Weights of a small mixture-of-experts language model, trained from scratch on English Wikipedia.
Size: 12 layers, width 256, vocabulary 8192, 99.7M parameters.
Experts: 128 ReLU neurons an expert, 4 picks a token.
Below are experts of layer 5 (counted from 0) of a mixture-of-experts language model. Rows are named router (the router's row for the expert), up (a neuron's input weights, with its number) and show model dimensions 0-255. Each number is 500 + 40 x the weight over its row's rms, rounded and kept within 0 to 999. Numbers have three digits each.
After each expert's rows: "gets" lists some tokens that make up at least twice as much of what it gets as of all text; "comes after" lists some tokens at least twice as common just before its tokens as in all text. This comes from a sample of Wikipedia text that the model never trained on. Tokens count by the router's weight.

# expert 117
router:468470485479538515493522538563482519551488501497546481542530515492539504525410533433633444514507451458481549522444511474457485481517570444535447563440458503465538472504512507496509435519494488519486526508522455475520532509526563454548433548447535543515485513497509471432487406507535453499509437537503567463467512524507463483534484455527483552471447477525460546427486458521449542449455520478466540495517491462594596502581606524526571458517515545467488463484531583429459518550517542511519518510643452484430516521472475519502534490533515500476524522504495416561563531544517513524537542488466519502549492484540461568491482464490453538455521481471458496486472566464532573471472457516408459440507403508472471459529488466530465487447479501506469510550466493472485436518504496
up1:464414521411533482509462509517534473550478530535465492508533523466531452561465425490441524513469527534504551549545499428506474537540442523524529481469558480428527468578502496552529506579482510475524509572467468474543561505532453502451573538462457416564420545522510564478477459528426481417496478519547501501559426446479552592453412557527484496519455535495505552506541626472471482489491483471551464498525575532482471548460513534607513465408462505462475561518487497487549499489467555496495591448470551501463461542446580556541465501506474513497442506486483509490542487491502444524507431503465507454485466483452492467449469580493493503517524519492515532510484531476526511568494440540518521480553539510512476558477585494546511503527500510513503537506506487503460466456542461
up2:534559487462528572515415535526479562528589431535534505523507475525506468447497507450482518464497510518440459523526456451502515461474431493527431491506486605532461479467479576495525454526499455556562465499549493479475568511500538578526474528505515459533460459540486487519493444525520496495537508430471459517526547532523475488472504506503513543416488435514403545508497499558515439503505446452425546494534470430549505498492480541542507523479449454541505459519459505507525422538536485480475626409452467480578492549617523473457527571489511549506448428502504505474525515546520452532498521465565512455566487477490495535520400495520381435571530484452462520505545540561547488535485506512517446518472468467466457475505480453490498498494468483463497493485521566440476484515445529
up3:463629469506453554500480501526507515451448466452483507556524523523439515412543440502483487532477548425507489477519466509526471497483452537445549509483477476541442510603478418506467500444574519492522499552540528508501546445479516502522434435471572511550491422451476517459469485504482486510497527508549463500500497535512555602450527457508533499474560481517509511488532487466569556451522467494528543578582525460475482506464565468549539536538508498521468507466506421503478494523538497455522529465570537464491502490568457545499447525503464518485477573465509482424425525470524526412482498432509481462559478436538470464518473540513520469499537555546434489486535516512494495532479439437489522521409533489522431600542463465441532593456435516517480574504505514454538512560486487
gets: "1", "8", "0", "2", "7", "6"
comes after: "9", "0", "8", "1", "2", "7"

# expert 88
router:500511522401539489552421490488479515500537518510519482443537502507551501594497582523452548478491532591485464480533490487429514523435512542466440502453570547551480505539479450491515472539529572477539544508583497519520524503518511555495463476472548429525508530484372552427504495494447545486504508442471521546553516515476522475500476509574523522474406564520490509488498424502491550487528493519583497555494588530494498485424482463530522493516553532493554453495488513433541481499476469430458466460554470420512513428458465494489523556466533439546507520447542552422477465512498522512517514497509575467544409400474441516585489445546489465558473448514493458495502546499550494490483509543493484528527512492532471463469522498470414496553450493512525531478533574532523491458497423
up0:538478469434572513514484491556529505441487561556528511509462454524485495503536487536498504561541487564530443423472540405528445427549478478437489405510539502528442476514564534508526538456491467438475556531500483537526516440526540510464480523509477472603459498508430559532507457466457431500462438442527440546474494516485521477437522446439529471541466459480531488474523451487478462536472519578519542527453516552514489513523493501560515509493491514458424494454601521548529566522478443519417419481549483481451516520499434542530529547540494461452486525484561464524487466454513586509475548444526523521517547568485463531535526454501472469505529505525482498499424473537515569526481564406532508528527557475546508502471553449606498490470471426527508548521465431502488446509497471
up1:567557554531505451448422510556482440466500475467466555526477487557551532500514515557515459556432488483525520522468521562468548469540451432506525508512551522618505521452465500446535455464503515517428471497409497498532524530418487482510527534437498504479507503527527461499568515469564519475515498535550576535487577548464467438522514554524535400529537435457513486535534537490509467449487524509458491479521480454461502478480491555506515443498444466568572523535504504474467428498534556479485548466545465460545566480369470447508591474450474484515493502595542507503523460484511512462468461466544578551535538509529492542512438490440469417495559501498535498467492504533481535516492441503434502522476453528547513473500546465421485473472458539512532525503473486461414447519470440
up2:454506461531478550473496433514545478447492458462425491520481539499463513509427469418492547546531489500530446522529491499477512501482504600500422448555520494483452532523511534478484479572546567510516507595580541501446496498493557496504479546457547576510499569521481547515433480519490469475503511509500472531462447535514451480539518487504441488497475479474530519460494457507583495445554522476493550422474489510499451478455560528539457495499517472453441526506576566509594566467556483418545496587458517466439520479455551524509534519497562570501519506461467500527397479545527542466440498462435487541473478502551513503493502479560487521430517541449514429537495513484562495538512449451564495484464518566521488566475525479525595536508490433537452516533500480543389549525438539
gets: " C", " S", " D", " W", " G", " B"
comes after: "-", " |", ":", " (", ",", " the"

# expert 43
router:525468560508502545470530451485502460497512521482539509444545503471516487585538506398467535456533545542536592453434402479531511461462591528460406522513568515510389517491447458518453473543489451513465521494532494548533480506511457477447512492570514465487536521464528539486526531558485535467512508472558477498542504479467581465508482457589531517541444527491511585492447493531446480505494560419456561540462551549479482496481486491438432457500599534485530454541473489504538523546580483444462446452498493459536538488462543517470503521456506462578510559521512511450452457478463536485480541479522486445436509483416564514540496474523523498505469463459473506546549522462552459539523473467513422524515481461457493556549564526474516481520506565512499499498503549478491521535408413
up3:485435492483498518508521476451580501499512574474519461427506461487501532480535435499488528547504491529552454529551524462505499512516462487514556532516516548500426538479465442503424388479490428485530521400555444530483496521483423539562588522497607452572565456496483568470525517519488464493552511397488558523473472537451441594499492486493456488492481556472506496529440531565450409498564500500491473497518511456476513502475518536535575462469519464541477480465523543541540548471563520478452465478513482545527496500515528470563476579477480538510474536412503533491530512506554463544517553495556528467472498503596528512486536534520522500470446477478520494549456504479461416467473522490494509472549506471534428503508467478569472514540507554508538607551467483524473575448426483
up4:407512459469518537505601494521529453451545475488484470496553564509442535514500553511474529526500586526350497520516484493472505472499493529502524485416494460483511510429458456493499520508500513460483471521575482499459500525495514514423533486554552524534472546557437525520517499474441488561521497505494456552474453502495524475547483420553431497477558438520501583471515523393560510500492506454512503590543481484525436494464510448479506502446524499492404547478464513486519460501573515470536462574569454487446534463539507493472476585540522492472469402404438489509542527507527485471554454460501516533545535506477566460453550494512490495466555500495449510507505528494509582472476503526513502470592525512450468475411519484552502477526474459436487515437524453542423540559504486
up5:475484480558530487572484464527509471586495500512496506452458456532540524546483462475516559588524516506497534466556482493463546532436498568496440482547491494440460439524547451533497458554421537554423452500555450527500524450474488472420437425499610561475486486491520450500450544470581547528509501526535497548492578511514511509492541448479490498523490525485571505478436481514505471546520496510494449467493489490504430512486474509473526550484478558574497465533451533477480531447481545518471461517552504485465545497486422486498430540461553487543543504550538473487489434551527449471492509554468463509417517470464481551499515507534391521504493410477504481471523525507495432487516437456538498514538478485523437516536623506563584549478440532514556500492435399428503475501480535
gets: " H", " Na", "H", " N", " Ra", " Mar"
comes after: " |", "-", ":", " (", " \"", " John"

# expert 33
router:542358552516602569495521466577492505490499500517492473518479497478483525506508437515563546494455517495519534500431524430434524457501480469510449526551541563439514508476409452536521495495503481486494451477474496496417493580496493492546521508542490500494475559457509527381491498494552565487408461500509481512444504512484439489477525511507455504475391472480492485476508473523527510463425465518497460601579504490514464501573482455566472508479550493511510465475490524458523555518481519456502490480504472474506482547446507554490542501510539497481539445491558497563479508563560486600497473506513527455524498561515505477519515554539505577509617496473469435536473515545566460534531502518408467472470499439515487488548538497520468511520502559492491461649469478462513557460467514
up0:480453432521605527528538460526542512518449475532515514491435520484523450482475430524530559511494409507437529440510482535512479565553489389495503496532510539500483500515440426472447531484460500489436504595446540540435478451508480542518493538564482540520533480469497578545475457469503530471519511497456480443530509464462515453557568488447476468546597429484544532462487491516485567522537508515408502501491474529509519538483538484493458460516534457505535512506523509457381523521494497461573490541427427493492521510476535457424526538573524472483491496561503534484481515476423503479417533441463550477514569424579537490456543556482520465469519479530481418548465515543480528562467509515470549522521515553479472558493553516510507524506610479513527536530522469509540561519454515
up1:557470554530452486644470536483439507524523478482566509497472457547535521501512528488425448527571485471467471478468532479518506521518520448488467513520450473551470512578481513471574521541526470574492526522518537480511478551523426471486482440575542461496438460466494506586505440464529518570499418490483486447498464565517505472478483526401541473477482427524542507538462434501508463429488439474485489464544533551534540459538433538528556503521461517509503480475527472529454457502478568531473511466506450501523470541459476484455484552536450463507473516596513525484498465570523497480548517522460550526497437553533480518527501501467538512608454558445478535441436491441522502543495481472527419519545488446448523535392476567532472527536512504547467455523449513421538482443550502
up2:475431492467448486498536456502445465475530531449518502484544466523504540433435537488498522539508590480460510461500534488459555546518539534540501518471515559541522506531423510528484534528509473476463529492566494520482499503496417471498462469482566501450421403527494521475547547513600518485540501540501455495503498470526464490517565537508414450436595601544520455474427528495572482505553475500494516489475574480504514462515520518508525502460450453496535498538545540552449555516482467459502513487473559512513498511432496439437491430522498502516521477456461479531557508466483515625522474469476476477545479476518550410501531529461488478474522570530505490391591544477434401456505475572460515528456505579545500481463516499520494498493499465530523465497491545581538461405563512
gets: "2", "3", "4", "5", "1", "6"
comes after: " ", "–", " (", "′", " $", "/"

# expert 5
router:525516483445495575492427543471490499497523552550503469428537391547510455541527547501559512460465627530494484551539495455488465475534493537525425495519606559465593489512479511507470541492467536459459553534476484488488543501519463537462458464502473492464478566499488516532508521510499438551572522512514543584473491502509398527484509461517517538451521448546394552519516552487563522506491504459476490474505435488502545460482518579457501428454593416504537466511463491496448521514466500575555449498502456489385502481562536519519467538499490459508458439485476540441538507505547462496494465499547469450532531432489459517510439539449450563521494523454477497562565453464496521473509520518453543462483450489565492468506487531553555553492448485520516539444466545529462500517543469
up3:524571528556527483521556513464489420523505506508500553427433491494511455521572486480487551591526536477519513541538505496523478512460443519500540504488523516489516558505465553522508452534450493497464476499483398484516561565507525493472452507555530502439491533515518491403533505447489516561402527446490465521468450482542480521513479516499520555542552526470544523535497468497471474514502529520500520523530514440589515498520472507515462496512453426402464523437495479510538515507486523511496442472512534491436514429537522512524467481443458519514444517420459521540452523528498491386479540512520468558504599511587519478507445513498538523506488546522473471494513505525460571568469449494430412524563501502572407464512456542463503565535476546484452412492412539516496490410404447
up4:566518540464527523478478548557520476531489462529504499554454440502506523505533490564384518452491422495506495481491505490448428544418549536479458465506521456492537586504458467554481501556476497465534470494429556513525538492463491518457429448513477503495535471511485511442570460536515505470404529441463495471519478552498491460551480525539584541509480496555547602439528533448583485536488492485506530539595480445439464465496502447529513492497512487461551570426534494522506477461539464502570504420535474481516486523466568475509554521490511448511492506574447527483477478514491495539456440454466491537554570527455461515504439533533461466515538419539506522505558495497456476533566554525488472521469483428467489424497540441529515438441537534413500474458465569513576553530503517
up5:428452496481504505433479498445540528476485562554448470481538528463479516440479539412498498549543559536481503427472465475579436515414526458497475551544516463480489550515498485592562506495499557486492507518528522506503479473554533492521482407510513490496455589528427488443470451455457449547396438424499507463527543474424467489504461520513533463436524522532511519559464500472519434443480461466567558491537546468513472549485565506527474424481540468527501573507540488477469605497568551527526415482494478439519520509501482482560550498486508469506468446500491492507495430512446617527493487476551509491563491517474524508503479547447505503491466484550512520499592594525532528492498520549422552474484445533535518507545481505476495549496493482529491501416537488552462538529555460
gets: " from", " of", "ed", " in", ":", " with"
comes after: "-", " he", " He", " was", "ed", " who"

# expert 41
router:397505494506476440519521519424538476466565447564496508464512500526493425543456479577568560532503561517496456510536495488451509566539487495475459459555518494512560514486455439467524462479538518474549527540484512515534547463498491515412506477537455503535519458522533465521476535467457531529432523479442470539510498460536550473519493490507498416553479475537503464534526478488493448423474599506425559465460425525623564479495488475462494473585533470571479488458459504505554563546534527475435486570540530524507494474526473456506513541495468482487497510494512441437476498477502385527526499484460605484464486450420543493489472538524565558536503529522465576432562548477448498491447445483514510522490524467548531557468560542475519519485497380548450514498504519480488493527472497
up2:512515460496473548521573476496539505474463561468472466488459518488508517486593536420483428528451517530516593542487529496492455522473530473493537422571508491508536438555540403481470497470500505438485510430498578559489534486483474529489469490530517499554586546467488467492566540509600482507471426495519525472502500399494515557479524537517464455548570534515521569503455520500445506517495552480479571449536476476555507524508516559468519547445512513401533493572525483500483510502512459560500451458529548565475506531491381507547520524438422562506535459490583451464534481462559470518565540455525474421503486527462463480490498554425527495510501499495452515580482520557463550435498446513515519439492516519416500475482479558466482479465525477530443538503556501521532512470445519
up3:433580523502496457432506460430477492512499538461481484462527517475472491453567460479455424433482549516514496520527509520454543534512512517466485466498523524483469473516555431481628416527460464534428506515506508484441473441565418514484514521527563462497519494485504482486522502600521469469516429488504517418520452578536549516454483474528493536507418517542580541471445510457513481523480562540467536486536471493567472496460498455535550436465569500578482579498485558490516534558510502468530557503543576511531427469500400503509531486462519500504529437519510441500493524519486514523515485499515405495501435512476497539556477428465553554518539418523440550496538546485508572424541489503462527421510450564548469557540539441495478477475465467525462481461492528546502509497509461
up4:534463487539522454508484532532449473486454454544460471524419475465426514501479468491490576512494461516454526490540544496494487482442482513443423515499594488491463471507399456553562471453525385526533502476541529473568448506482476561568581540468561486482517520518522454429511519512550517428465507512473511482550527459501447516455500523521478513529461513498508488522562518496552504488465537525512508477548480487493467540530483456509523532477492509470514459594475549510526500490562535430553543490516510527504514524478522440460523485575471497438489455487473457473493483519424428516546522474520414458588477514419514430509505426550519471531491500507495544572463466520508521432537579449414480484538618469480517410480502465407536564483448532549545467571489529523522536524475464
gets: " the", " a", " his", "s", " their", " its"
comes after: "'", " of", " in", " to", " for", " with"

# expert 78
router:575470496488543557501517477514469559554507480502488546500481500465577530536560480580478564498507479519501464467463464546576500487514585503528410469463473467502484538437561495524504532492536466524519417471453485538523561431512482526530540517587517451515536504475456534463448494478456450483496527439536529594447485571541537527546528458496552455535521545552433493542461440554507527471480483522566493494492472520466509523441487442405474519481551529422493511520504510453459523482476460463489541462507538447526463513534495441533483506466511524489507474422476561461461533632444531612516473538501567449512443474544546480552557480535473493512510453444550459521472552431479517543538418417449493476521510446523492491502476477507478484490498431483465490454540448494522433494556484
up0:508561459533467610479449474579465503480519493536411466467425380520490498526540484506477480542450491507543507455536461524473496506502558438456567524443577445494489497469496423571489462537582441499508497480496486485551566494435513516454463446499489483520501512520516433549453484487472524499515479431483548487459447500514550522528503563517561505529488510543529507438524486497519459513488448535574528477475504510521440532515467540531533561451557511492492491573511542502532508543544505504500448475544477405491460486522478461572486476483531487525471416557514587439514550478564468506544461498448522485470519509449484488524514526496603536519455571511516398510495563437431543540512552485531507504449452469499467576565469463520554549474462535515475552494503500499434553544571478
up1:516447544500532539500549491581517498591496475473576440516539542529450446515480492520473463478461517564431507443429456517507427547452462437477576510512486457520472447445489495534469587493378457481548461508516460400452542533458443543523516485539509494514500475495496479490561455482525518483542487469597554486470458483539458463489537552520506477538478453524539516469552526441527553500495488559487481551536493443449505462509485491525556510490428518503478423433529520472536532516512501501479528514439485473516524488462536502464461536513572574524548432476467454568478507511512512458571543444533565497487477473470542546552512535529435478524506533450513486561530552450521447529462467469489458593469522507397456562557495471521554521447512536500453547484466484483493524531528406
up2:543472621524490514524561491472494534501550495490488532516518515565537572442478508554487505604448488473419463520502523507553484539591524509469518450515496466475566502467480478494513533472472507450502518483447588454565570481495510485527468499515547468621483522551468519489493535486526472489516435472496498543471517551498475524479495433523566482572409558544542531475573470447478591475477479499510501464496488529499454434566497508499469546563500445503489550526590516475451504503557519476414540518510524490547457488468543493583513493445461425461484533474488569479521549526459503493491472534434551480521523484398551457533565521510532465463469498438434528492542512484479498476473507505465468533481494438472455455483437465497419507455453444515488461486557539551495502552440423
gets: " U", " I", " A", "U", " O", "O"
comes after: " (", " \"", ",", " of", " the", ":"

# expert 6
router:533495504460555497468530463520521529444493498470493502465535520504506478543465507489543548518464586464548543482495420457561576483499507538508546518439496496410553546533482539478469447552540466473478508511419464446516562597490522519478477441432505526461492530487521553557533521527516472377464396502575475501544458531487515423552577423505489486462517463569495532443491499543499481488517497490487539510559571496501481465447513463595543510530549566438507459511489493408508479517524507426444519474511501549500495458484479554519491399493515458477498547486467533497498486488454464530429534495501524533578492540554483541432496511509518479495479515507407491537525454471450565436469440562545585576476524514505507508472507550444512425536487483472497470457529442559485513541483476
up2:496502485417482487443476498526528427602478511513450452436487476486494556396522483493516491479538556452562552507555551533446473477482473481506465424525443541451533475525461448457454472559537434454512538542483506556507504486490535436505533556481470475514466501493488533528548536471503492530414542422587519508458486538497500474515507479547498558458436480435508451469541478523514528472492477519486475455555518525459563509476551498518457528510533470580582508455510471507441571501488542488520501493472518540421516545502455538553516444525444484483520343537483496420533506543499528561485444554543477469522539549482516513452522542478580498466557484542442535448511403437467537474547504438482555515525502559546496445510509497534452458453483500468536477559510546482471491505444530
up3:517514528422534552502512500533483484460480519520447452465463390475588476489499469551473504496513498493557493546436568406475498576515549513454492551532493510520516534457501485461495574533427516462538546569503516437457419537504494519510528529485478457491495515480504537556454534483473499522558440512482436488573508516523536470510435536495490471525445464506506522495511554422548523517480512466449478548449575540465524493516557482524494509497504487474483483490458504479535454440485541523511489384456577446494584497478502551500532566548601518522544426538469459534503482551485528495516537439500571484553451424513555465476592538453586525542485558503484482481509482500496555510444512549544537471445496510508490540536454510565519446533476520496517489481437418448422546519556430
up4:460513508427530548513551445516533492506496549493517508476498540526531455505505468510482529506499599460492481405498480482489545488443475498391539605465513509458485476530490548475495390575533548486506472448444474450447432510490520428540510487430516513515454511515514550492485483415485449466461420503486524535533434503452528452468556454529397519518503522578507507475478503474540560521476498459520613478545589464576485567478498475537444509558459530461449486526545560491486468510460460503501479540496489519422531420504524518498610507485547480475479523492512467464555533554508526551482531502489533541538475479532497517478591476506499431499522514600477533501494505522441491447543504511439587485515536509513458452449510507444536523453517433423449491494522501539519527487473517
gets: "%", " m", " R", "R", " ft", "0"
comes after: "0", "5", "6", "3", "7", "4"

# expert 23
router:510477519517444486567482513526512519434528503592439400525481479447499525474516550536482438492491479534441455480443496543466519530532549471531503478459505581565478497484476501475483540481501458507535499552513474477496477508487465497500513506489534514555496532471477435462510504591462491475522475515549475579383540551552488434520440533496503501556537468481501526435469492553528460481440452556479451540503484444545552572446509522483563500523467494505537488502553511453607475434537482501562550450513491475550507495463460458483487459542564496435539564505473428559535509494423477486537521578500560517504449512525556442535452598481521469531494468565525546543489480492470531534534520470506482504473539530552520392397466545493512488456505513460481524466436500495552593440430494
up0:440461468502525522481466535561545464517559504515479452482447479443445463581531460504499519484477537491449495472487525506480455527433502565574454442416494519495453469528493427546600488536402468541548475554463534506547557503570528487471566465458509432469531507466520437484507469492530508521534560510546497502483456491522536532557517491565511456564544438570508518528454524500485457471514485476519451540554473495439521521535463472506507474528475530442566463491432484533434537554473455495527465518433436454525513448442497480524474544502539520497472542452510460594487544542512528485498487547509560449487479563494512554518550555453427489457526529516497481500454461559463562590494519392470513495578527506466483563470434525510578525472492512517530510527400490482573466518535516
up1:426468489533515456430495481452492590503542481586511511518488479509485526494518582497493527523479486491502524482470491514521511548549477444508518520523430519437482501456526481485561470514466577510570543439579500461550553517441449526478526548527507445510546524523396505500507496530499510418438505512531518524498482481490489505430520496479440512447513524520542438524539572522456558522412566466572475512400497461552496574487496526573552437521492583500384486539508466437475492449516423458532513456488502481528480543458560485528456450533485506433495506466549541438446528489547439487516407467529478426541554473506490469489521560460509558459485522465507512570421519527454468482565500507508504448499546475515518482516500501510449447606512480561495495455500528479511491445448478
up2:476439463525436474449499462505478516519474430496431505545530524453537491497505494504518486560473584546494498500471523534487510502514485596467490513462559452507414480527559467486475478571511548470519557502505490443577495494553487513461498551451568537466494510507394569449498454577497522501485483524476434559454511538521512524412444476455503489475499471484554538465547537507498465495506546504458528383492526510464499407527471535540454467439540508495482485503436488489542512503577457487475548577493501539449523477564489468469431526506516511582479533475499514521503487513461465560552426528472506587532525529443562414467481496522549501550450541484405544495525431523494470493510431481507535528561502444453435548536469482475482480502408569526560531575501500505491506512425534
gets: "\n", " re", " Re", "Re", " Fe", " self"
comes after: " |", ")", ".", "---|---|---|---|", "==", "==="

# expert 70
router:491430430401575489475513453540483561489481492500532503533526488463497532411460429471595464510516489493525494491507517406470498448546548492480485520440465534441539508489468514523487471502450523550501549518528468510461472580500580503525427439463606559489508545480429498497521422638441496515486503506530511515467507593512451440531574489478459498490509493549479574541507475490480458482494472528573533472493520384545536493529508483510495514534482535545491493509555541474479496480514477421507538484526485470386497437477513550514514533491533468560453503475500435511501538523541515526474528491543475470555551537546535522399514549490459568503496569442456499514493498571510552467465474505454483504466468507497539467502485443512487516530527445478549504574562534437489486553470523
up1:510411452514508450534546511478497516445457482525514451471529450436548485471505490466501532539455565546503584557527513472486527448468563490503497490438455522481556547507550520524530450581482528537529431505496543589500515548523382503451526481541553513551504498488567475495492476476530460532514418523470565451578527473514451522512434498526507554528543457507446415509562573547564522479557501463447476542473471495490521498560456502505506517476496491457526511490545537500484475545475458438507477494460461472456551466521518457510495455504531442475460517516483480492533549442566475497528525516532486447451500490604539493476577488476554522552460533434489475451524558498527544490504520498550465513500474524475434438543603483481407472530440422521494544529436507499406566454559522
up2:527562531526516499549509476495537476491488503482481437505496476472508487490443513536491571475542498531533475579442570554501618461463471424510532485518516510476532583473545526533512496500442557518518532550514458561416536552475488448523493481547534542531481483434588536442472502473489375466475479434533441495514511539541481522481474462490491576452507475488530407407547520476417517532461489511505535529509518459507549430534501463509525527532502515479487471462484547499511473488497513485421473498476510494496512446533531552425481480481512483487555562524602514503519478459524541543605434532471500434417565477460555481538509485524444477503479402464534545455446500584524514509396481526494506531487511545512466560533473501596486503550541492492480503453466517456474502444483467
up3:515466535494471521439552503520479529568489529440559577463578500469512486501474409526498495452538568509453535538550478497457516503426517550431502449503504538468498497475470437534535498513491513443476475520424494469522463519455540464481452510542504471518509480491600496498544598513525562508461471509441490522529503554479481526485530510440454469492421477532440472483577493556497557468520466477502439523516524493538500525500514459526485595479444448485498464458464526526507517623518526493484553495591489582487478503496617532555518528526451526528506455534526564501468526546501558492467459523470479491439471485497455464464442525518508537524541461528612584526497506413542519459489535477480465456492561467512452519498549424466471529458558537493475541538509413455569515560473548
gets: "0", "6", "5", "4", "8", "3"
comes after: "2", "1", "3", "4", "5", "7"

# expert 82
router:555530469461550559458450443478516534485536437489540538539470524526506493464494472488477420536484503541587569447545499480494451475561527531487479501476520600522460485518439481530528553516518502535521467471514469491451475552468470462479471565493494566502464563446497604504495508508545567511450538502499477521544515485539430375487509430548429471474535467462535458551524509424500463532549502498522528459462561446468502498499484461554428489548455470496499506500500520490550502463545605486541506462555540452486485537486409493495553513466476509512491475462511460581524503496504514426518530513550424453475531502526466467442443529514489547555485476530447514492427547561557534539497458520435488440434517566551466483487553480552390461508505449461527521550518502520539524463530575
up0:483475464520542490552481488410538453529540463502510461515489480447477517471458533542482519521500499537440522464419460465474524520559489485510556559483523524501514546468511509493479525490516453544534513565455485522485589607420502542572417562523433545507573531450533558535528466483488496464489582447469548483508514501477518480395439461557532526544494518468469473456494511521498518505529436491490487568496437485561522516603423527557535488545478443465488496539480469547482439456500513524498515553518489540580418473461474441519568509543516545494496565544483491404501475536516439488524487508495515454509484499459423578519515519481505500488492432546500502494477406535488545554452469534447577489423457461510468541500496568542447484448456552504501458507552515435456556477511469
up1:516479555511465549482520518472512516430523521466513527477409468514531462486569574477507537515481512519572458470524488467606455442499497432513490492504499496484533484566464447548397563521503568511529542484491524549490433506471510476469541456500518525478523564528494512504521467575515465488455507454469439527519533503560510517506532508467567477432492460491516558444487537508473544446462502493445553481555486515522428555482567443440505533474390450510479484410526499531469507469546487511486483484481550498435505587521500482519529485485439532565529499416553508465551570526566547507515469471496420566564524533459427470460477519473505499501526508475548436541482534522514462533541452470466554521496533511452459560525504508526496467446471500422544464518549560493562497646546519
up2:453502436494448566528430498487577489472514492535503490517473522456407519493453559523496556590460460450528601509491483491483436417534452505531536465464505471541617476496490480520529535563513536500400542442511455479508489503541522508456550463540463533500521570490463491498502509504463513490463487516520501537580474428495600501487500525537490561542511549505459556512474494495515490463506466473474521463571410458545498504450485521559479527439563500432461533500551480476514457500457548418527530511380453472509468482520483491485490449458486506502458548537525510448488463596518514498534470556477533492515507462491487544455489522464481563487570519515521496553478512433468534545489450491504558533551505557448585452483502523518471511571503463459412544566458441476521512493569444
gets: "7", "5", "0", "6", "8", "9"
comes after: "1", "2", " ", "3", " Po", " Ro"

# expert 62
router:511440601484548436537538506525516520523497515437472447464480541548489524417518479493549538499517530478523519460529471454523532531499448471502567535475518513482447449501556524426575445466526501533561478454513476467477476531467443485433456404532449530470515546474485452492467473522496501498519564507523532557456517521452542501510578565485499549476546492394508520519508494564459482547477533561461469545503534526597465461507506551561469527505532493498438532509493479540555530430485519463484427487584481488478507434494493471490497533493586532476549434502554550540465510493517542510468482489497513470550401530502554537506592474524565467431492530480429441535576448442517506480548553498438457475471489522505516457487535428529521502507491500453598534539541446568510471463425504
up3:503474569512505441505560555509477606446487484495523518455405479417475477531472494442521486536500534475438474471405421456529491514498502505499506482484575447541500493594434585516480561514525484443512468402449484491515493508496447531462529474512489484474479540482535545455501485483525495538496527493457480469481498496484462506514493520522445510480520495553504486580503519487552538475493517561555516527498596536540502524507447563540442546521454540548471571453525507517465492484516444540472542521466611417534500477517545513482436454463493465474526516529535489503540512588439465546412498443541522578484491489491528502494485468409601467499500535431534547566552498488531498523544525546469479457494530554467533489467420472518487546566419489532540553442432500483544500500506551
up4:476493530426513543428461529586468508460547499473533552470502453472496456553552451538606469520427572565465518546471474545445451498467471527539457447492632482501481557488491558431525468438508465551481481484563570457455507523474468601510507512553544579501567532541547494534478561503469513540520512490475538513505456480517487416594448526466522527536491526474499491555484492459521524504536510465440516541531515501500532405434507486529480473483576524601486520512478514546508480497468514476491489565474458504556496501510453523516498438484462475502497472483516476552482450518460482517557561588461540472454417515506441565470487533515544495523537546469523597524498513454430529491567453503548537529497453479505516496427441463519512524544520501517454423508507519520447480497494520
up5:463483440513526540525468466521496542506564547531520532415533503551519458522484531465524460483461471482478546490514437494553572502449448564578495449544574434473472532543465537486579414601548445492540519469473509419483461456476504441553469510470497514433460499497478489448551513486515450473450473528453540446498501454583508463484505521476548509482550525469508448491492521528475539523482541495518456497559551490502488469572532481490458440552463481574505514473538467532509479563457466538497584477497485486524541441510584498460478486516575483401487560509487531503538468481473521465507603508501566547499540443567539513501508490500554459521485426532550504512529479443538512536440469465459515402451567481507478479460574589474532551518505538476485456485550440515543455496521566
gets: "0", "5", "3", "1", "4", "2"
comes after: ".", ":", ",", "°", "0", "3"